{
  "experts_per_token": 2,
  "d_shared_expert": 192,
  "router_score": "sigmoid",
  "lr_router": 0.00154,
  "vocab_size": 15790,
  "norm_place": "pre",
  "positions": "learned",
  "init": "normal",
  "init_std_qkv": 0.0334,
  "schedule": "wsd",
  "seq_len": 256,
  "doc_mask": false,
  "steps": 5106
}
Below are experts of layer 6 (counted from 0) of a mixture-of-experts language model. Rows are named router (the router's row for the expert), up (a neuron's input weights, with its number), down (a neuron's output weights, with its number) and show model dimensions 0-223. Each number is 200 + 30 x the weight over its row's rms, rounded and kept within 0 to 999.
After each expert's rows: a language model's description of what the expert responds to. This comes from a sample of Wikipedia text that the model never trained on.

# expert 53
router,198,192,228,186,143,247,211,177,185,126,183,280,214,188,162,222,208,187,153,194,195,223,179,250,183,139,210,204,220,215,175,204,231,212,188,189,215,111,187,221,177,111,238,225,223,203,234,194,158,192,137,229,204,171,180,171,212,218,226,211,223,193,240,221,196,179,219,231,156,253,233,175,184,202,281,195,149,159,212,177,195,167,205,188,146,214,200,177,166,239,197,191,131,256,168,201,220,179,234,197,183,217,222,215,179,163,142,191,202,174,176,194,189,184,184,230,195,155,166,208,208,175,155,218,192,180,219,293,212,181,194,247,164,149,215,211,213,187,208,181,220,194,173,204,200,238,233,238,169,183,183,214,201,186,183,243,232,134,202,249,180,191,151,213,195,217,178,151,217,223,178,209,203,173,166,219,188,222,181,262,235,204,205,177,214,222,181,193,207,188,203,209,219,221,224,227,185,235,237,201,172,220,220,236,234,157,215,281,216,174,187,204,159,239,189,216,238,245,218,218,187,198,204,218
up1,210,161,235,161,253,221,215,266,225,178,228,218,168,228,160,164,165,173,228,171,199,227,165,207,257,164,236,185,192,131,221,215,222,172,255,187,239,167,189,151,187,207,219,159,200,176,232,162,167,215,160,277,190,158,205,216,186,194,217,183,155,226,202,202,189,190,200,236,143,149,215,206,217,198,193,198,209,188,235,172,208,184,180,230,217,192,237,186,211,211,203,196,125,254,220,219,184,188,193,201,215,156,172,266,206,149,188,195,209,160,192,218,210,243,181,203,213,185,211,192,164,198,181,182,203,165,179,265,169,178,231,231,182,201,204,187,192,198,160,205,190,146,222,218,232,170,205,224,120,211,211,203,154,187,184,196,205,170,211,198,216,185,158,168,213,199,166,203,249,224,232,195,184,163,125,195,202,195,185,235,214,198,187,173,241,227,229,172,212,174,226,211,232,145,217,218,256,191,200,161,189,228,186,222,244,205,183,215,179,181,207,243,204,259,240,215,197,157,255,215,85,214,186,252
down1,224,240,224,212,187,191,175,175,227,186,206,206,196,153,172,186,239,174,213,185,189,155,218,171,245,247,187,210,141,255,199,236,191,185,204,205,173,156,247,221,179,163,203,228,188,242,172,221,136,229,218,192,199,187,193,185,199,191,197,199,234,232,209,156,235,175,212,233,205,206,184,247,225,195,211,207,164,216,186,183,183,209,166,222,211,180,140,219,215,186,200,221,182,190,212,173,186,259,159,188,234,222,172,170,230,248,236,190,216,242,249,198,184,145,185,213,201,162,184,203,207,198,209,248,229,252,239,163,213,221,197,162,192,220,198,211,253,205,178,187,263,235,184,213,189,172,246,183,242,171,196,201,271,175,208,190,246,209,199,183,160,218,180,212,208,231,225,189,160,161,177,196,190,205,227,166,207,200,222,246,179,172,207,226,142,167,187,187,203,238,170,239,186,255,247,205,172,297,209,193,153,113,180,263,164,232,183,175,240,194,147,223,170,204,210,223,149,242,144,253,226,248,158,181
Description: Birth and date parts

# expert 56
router,197,227,213,195,220,195,227,222,206,153,215,197,211,189,202,187,210,192,204,203,203,197,200,224,209,199,201,204,209,254,215,142,229,212,214,183,192,122,177,251,163,164,194,203,206,191,203,204,200,205,141,208,233,202,194,184,193,232,188,202,246,193,254,231,187,275,202,231,249,239,193,212,152,190,207,210,241,120,198,194,175,270,190,224,226,201,149,283,193,222,190,198,194,209,220,150,233,182,178,214,190,149,199,184,207,198,191,216,198,149,176,231,165,145,274,286,195,198,197,196,215,191,188,203,195,201,172,200,234,195,202,209,179,192,221,205,151,228,201,130,197,223,181,220,209,204,208,189,209,230,152,212,200,200,199,217,172,190,265,195,188,202,191,197,201,219,196,166,199,175,194,204,207,205,236,208,186,208,214,205,204,167,180,304,162,203,159,199,274,227,177,195,128,236,201,214,211,266,243,207,189,195,326,211,174,157,222,188,187,184,153,189,197,223,178,225,199,221,179,194,229,116,227,199
up1,161,230,165,231,234,211,161,170,246,199,158,220,215,171,177,179,208,176,204,188,206,153,150,230,245,230,182,143,212,209,197,162,192,191,208,164,196,250,125,220,182,190,137,240,181,228,190,178,210,193,226,180,224,175,183,191,189,221,225,169,217,159,221,238,254,184,242,205,239,218,231,196,252,233,159,182,148,213,208,191,227,209,180,147,245,130,258,243,176,200,223,172,181,236,225,178,193,193,196,173,191,194,186,253,132,113,213,212,216,180,211,169,248,222,131,216,223,167,191,214,181,205,220,188,203,167,231,226,220,195,195,209,204,251,203,240,149,223,216,224,211,188,191,203,178,166,216,157,197,115,170,169,257,202,201,181,225,206,162,181,186,185,149,152,233,192,213,236,193,156,137,192,238,177,198,225,214,239,141,222,178,218,194,204,207,202,210,189,186,205,172,192,216,202,194,163,174,186,227,274,187,138,199,184,191,212,204,225,252,225,203,192,224,177,212,194,199,191,204,190,205,250,210,251
down1,228,212,239,246,235,181,201,187,157,144,183,181,208,163,203,246,185,187,220,182,158,180,185,180,194,233,228,133,155,193,214,237,230,229,143,178,206,242,210,169,172,169,197,144,183,226,225,178,188,189,205,214,260,228,195,201,253,169,163,249,196,203,196,236,216,177,187,211,160,205,151,186,162,133,186,211,266,218,219,175,187,207,185,191,157,184,214,217,209,287,148,185,221,217,167,198,148,188,216,210,218,165,177,183,178,179,226,198,261,207,182,187,189,169,187,196,200,249,219,192,279,238,204,221,241,195,215,224,211,193,187,232,216,202,219,227,160,166,222,178,229,170,206,235,232,202,253,172,257,205,152,163,221,137,178,185,232,170,248,149,212,220,205,201,174,223,200,169,216,235,207,138,137,212,191,237,177,196,278,176,181,174,246,195,220,173,221,212,170,229,165,216,194,234,195,191,174,176,214,184,217,177,209,192,226,221,161,175,228,145,159,222,198,195,175,234,174,229,187,170,183,190,169,258
Description: For, surnames, numbers

# expert 27
router,220,211,194,200,184,191,214,210,198,204,174,206,179,97,203,143,226,188,169,222,216,196,173,158,168,179,236,226,204,217,245,219,220,244,234,150,191,198,166,260,207,203,183,220,215,185,201,195,192,198,139,210,202,179,203,176,186,218,166,248,211,232,258,173,145,176,198,210,232,204,243,215,217,186,144,210,201,243,165,156,170,205,222,216,182,165,199,198,162,232,201,186,204,205,203,117,206,194,189,170,206,216,218,189,193,142,212,194,155,171,181,194,174,184,219,239,213,171,190,233,202,212,190,207,196,178,224,168,183,233,235,213,170,172,254,193,187,213,183,227,177,236,254,233,186,215,228,192,206,205,171,204,198,223,226,185,138,205,174,200,172,204,198,231,206,219,235,186,244,203,204,164,261,190,221,206,157,207,257,222,286,171,201,263,163,185,228,208,244,193,225,173,224,286,229,170,249,210,167,222,190,254,257,168,199,204,244,146,195,166,176,138,202,182,148,182,203,213,154,247,196,179,177,273
up9,209,163,272,226,185,186,217,196,183,204,153,188,230,208,188,185,197,146,168,249,192,202,211,211,230,216,182,230,247,219,197,206,201,217,209,190,180,226,198,219,209,192,175,173,171,186,162,204,186,174,182,225,200,189,261,172,200,241,163,266,276,258,190,185,181,203,154,154,235,162,154,190,174,258,214,212,263,204,205,197,153,197,191,201,167,197,240,195,204,171,165,212,215,194,159,218,199,227,178,182,227,203,229,196,188,187,231,236,213,184,203,182,198,169,186,138,214,141,188,223,170,198,246,177,172,198,169,190,130,233,220,224,165,214,161,199,233,234,181,185,234,171,142,156,204,145,210,178,226,205,199,226,205,178,164,163,199,217,181,196,159,250,247,217,248,217,234,227,213,208,244,234,214,204,231,175,185,171,246,223,218,151,175,156,140,161,217,211,185,192,217,218,221,235,199,167,141,206,189,159,211,241,207,206,225,233,227,183,217,143,248,180,189,180,261,202,275,223,239,192,168,241,212,277
down9,203,173,225,259,189,200,195,189,176,221,174,203,156,194,225,243,215,201,229,202,149,177,190,222,162,182,198,225,204,194,210,233,209,181,188,170,261,219,183,189,197,209,213,220,227,157,182,154,203,105,225,208,195,191,191,198,201,198,171,167,189,231,238,231,234,195,210,210,150,174,223,135,224,222,204,179,154,208,158,183,261,190,189,197,202,173,213,226,243,253,191,225,221,217,203,162,186,158,194,195,264,183,169,181,251,172,212,158,205,212,213,231,147,170,222,189,191,218,221,158,202,218,237,195,215,252,224,206,210,221,185,243,167,247,233,200,164,204,233,239,200,191,204,172,248,189,196,230,186,201,200,210,163,209,188,216,212,209,152,229,203,189,184,210,197,182,269,205,200,212,266,172,176,189,149,237,242,181,197,219,187,218,148,270,206,187,164,223,104,158,213,229,167,201,230,168,228,169,200,241,188,161,173,212,102,203,211,179,171,227,148,146,263,208,198,220,188,157,221,201,225,152,226,251
Description: Indefinite articles

# expert 43
router,239,191,248,226,172,234,183,231,226,218,190,185,224,172,178,211,199,240,216,210,205,227,210,181,171,224,237,189,209,235,195,216,195,230,208,203,198,159,226,217,190,198,220,210,178,178,244,203,170,228,255,203,221,169,183,213,162,186,180,193,285,166,216,118,248,229,246,178,242,173,210,237,137,232,185,250,228,177,160,171,215,209,132,233,217,200,239,190,235,174,160,211,186,201,284,207,190,163,189,172,212,231,199,198,167,194,149,199,193,210,195,213,162,220,208,213,190,216,175,174,197,214,205,187,193,205,159,239,265,166,193,200,207,223,212,211,133,187,187,199,264,210,159,205,200,226,216,183,174,133,193,215,165,183,217,189,196,159,225,195,187,224,165,227,212,212,251,185,229,262,206,205,206,136,175,200,167,230,201,215,206,107,185,267,194,233,183,214,174,184,216,170,170,220,170,178,222,210,188,221,287,171,235,207,210,177,224,185,170,140,211,160,155,150,210,169,187,157,160,190,219,217,156,235
up0,197,181,211,160,171,199,231,223,245,218,183,198,251,180,186,191,133,232,182,210,126,217,218,186,159,170,155,189,170,204,185,232,218,184,184,260,204,202,187,229,216,174,172,208,216,152,176,195,244,280,241,213,192,236,209,208,209,142,175,234,173,165,200,183,209,178,153,219,210,142,191,209,202,252,180,216,180,185,186,137,172,222,233,183,217,230,216,195,235,200,201,230,205,246,238,198,200,222,229,168,186,203,159,181,149,214,234,198,208,245,212,152,174,213,247,186,195,195,205,175,196,228,224,191,163,216,170,184,273,210,144,256,233,178,196,234,189,240,241,196,212,196,173,246,165,176,225,191,152,189,180,218,182,193,214,204,185,200,179,243,212,196,195,221,219,263,171,201,238,265,213,219,198,205,201,192,234,196,228,186,223,147,269,128,239,149,232,232,220,181,168,173,200,149,119,203,199,204,219,203,204,215,228,156,167,164,193,247,176,191,157,183,160,223,177,164,219,157,189,236,168,228,164,196
down0,245,234,192,160,179,224,201,184,212,213,186,147,202,222,226,233,177,185,169,216,210,172,216,217,137,240,168,287,167,234,200,199,166,213,240,202,231,249,182,235,159,213,207,223,172,146,202,215,182,235,225,193,201,161,146,222,194,258,223,171,273,248,192,189,181,151,155,233,207,193,254,220,184,215,182,229,239,168,201,192,269,236,179,201,202,154,179,184,224,206,165,236,216,180,219,226,179,201,178,175,250,180,186,187,155,205,174,242,186,190,193,183,92,228,159,203,228,191,216,162,183,153,179,207,215,227,212,207,219,208,190,227,205,217,193,222,242,167,236,194,199,185,156,187,156,207,187,219,182,215,231,259,188,234,187,177,192,191,171,160,200,215,167,226,204,163,214,159,154,201,191,153,173,173,195,197,158,231,199,223,111,226,182,164,200,260,193,155,201,238,212,162,195,252,199,178,233,241,218,207,249,183,198,178,235,186,173,241,241,228,266,214,190,185,223,223,181,223,204,214,215,232,192,192
Description: Century digits of years

# expert 30
router,209,218,229,202,226,219,235,195,213,118,202,199,192,178,209,182,189,180,184,205,187,188,214,197,159,202,202,189,203,269,207,156,223,200,216,189,213,139,174,266,156,150,212,217,201,172,198,205,230,229,131,212,216,189,200,148,195,253,175,209,246,223,247,221,202,244,203,210,286,249,180,219,180,197,213,208,236,164,196,189,203,243,210,229,221,203,203,256,186,235,185,179,199,221,222,153,242,183,198,234,175,146,187,180,214,178,189,218,172,182,199,258,154,151,293,255,186,211,196,193,212,196,214,198,202,219,178,166,239,193,217,191,161,196,195,207,147,205,184,176,188,216,182,200,223,176,210,183,202,239,159,184,202,204,214,190,156,191,251,204,184,199,200,195,179,245,191,187,205,191,212,198,232,182,237,217,195,198,200,205,187,115,187,318,190,201,144,195,202,233,169,195,142,224,215,232,228,228,237,210,154,220,277,181,166,174,195,208,184,177,147,177,193,237,193,168,188,229,156,185,201,116,215,190
up2,190,234,212,220,208,196,131,164,220,179,210,193,179,211,204,182,236,161,211,178,163,195,263,217,196,258,206,207,201,202,173,196,154,185,156,244,184,133,241,197,188,265,203,205,190,247,180,207,183,233,202,209,177,170,156,189,200,191,202,234,168,297,172,165,214,199,217,211,167,184,241,196,223,239,224,172,210,220,233,218,272,230,175,154,224,165,197,195,186,212,174,207,247,219,182,200,180,198,179,228,207,184,186,194,205,240,198,203,204,181,205,193,177,217,162,197,208,219,145,166,169,228,272,223,224,222,129,203,177,207,227,214,190,225,213,135,204,147,152,228,198,187,210,190,156,284,205,239,249,190,248,136,234,227,179,191,170,225,209,164,164,205,184,212,183,241,230,178,216,246,220,177,223,184,181,170,120,235,169,215,168,185,213,228,258,194,161,181,206,236,186,154,183,179,177,179,195,190,228,212,199,187,177,177,215,172,246,223,163,242,179,176,266,183,234,156,202,234,199,171,237,187,187,184
down2,263,201,204,193,200,180,159,182,244,153,185,181,200,233,258,213,166,140,183,208,224,204,223,179,170,208,172,157,250,205,161,150,255,200,232,249,167,231,220,225,169,187,199,185,183,223,202,212,187,147,206,153,230,212,182,156,183,231,188,205,207,185,211,253,234,159,166,241,214,183,200,221,187,197,183,157,238,230,239,259,207,264,162,220,190,211,264,189,210,192,238,151,257,191,165,196,225,209,198,232,204,196,216,174,216,176,251,237,225,169,254,173,187,148,226,233,164,198,220,231,189,186,227,215,239,189,226,175,165,222,225,243,216,181,248,223,206,252,237,236,208,218,202,232,209,133,151,170,176,188,195,100,198,159,188,194,209,250,219,205,203,197,236,160,215,197,217,185,194,216,196,151,234,193,164,177,242,237,226,173,179,183,210,158,207,241,177,181,168,217,194,178,223,172,159,241,230,176,169,214,164,180,160,202,164,209,243,231,241,183,259,200,179,223,210,195,190,230,253,205,200,174,206,204
Description: Section headings and table cells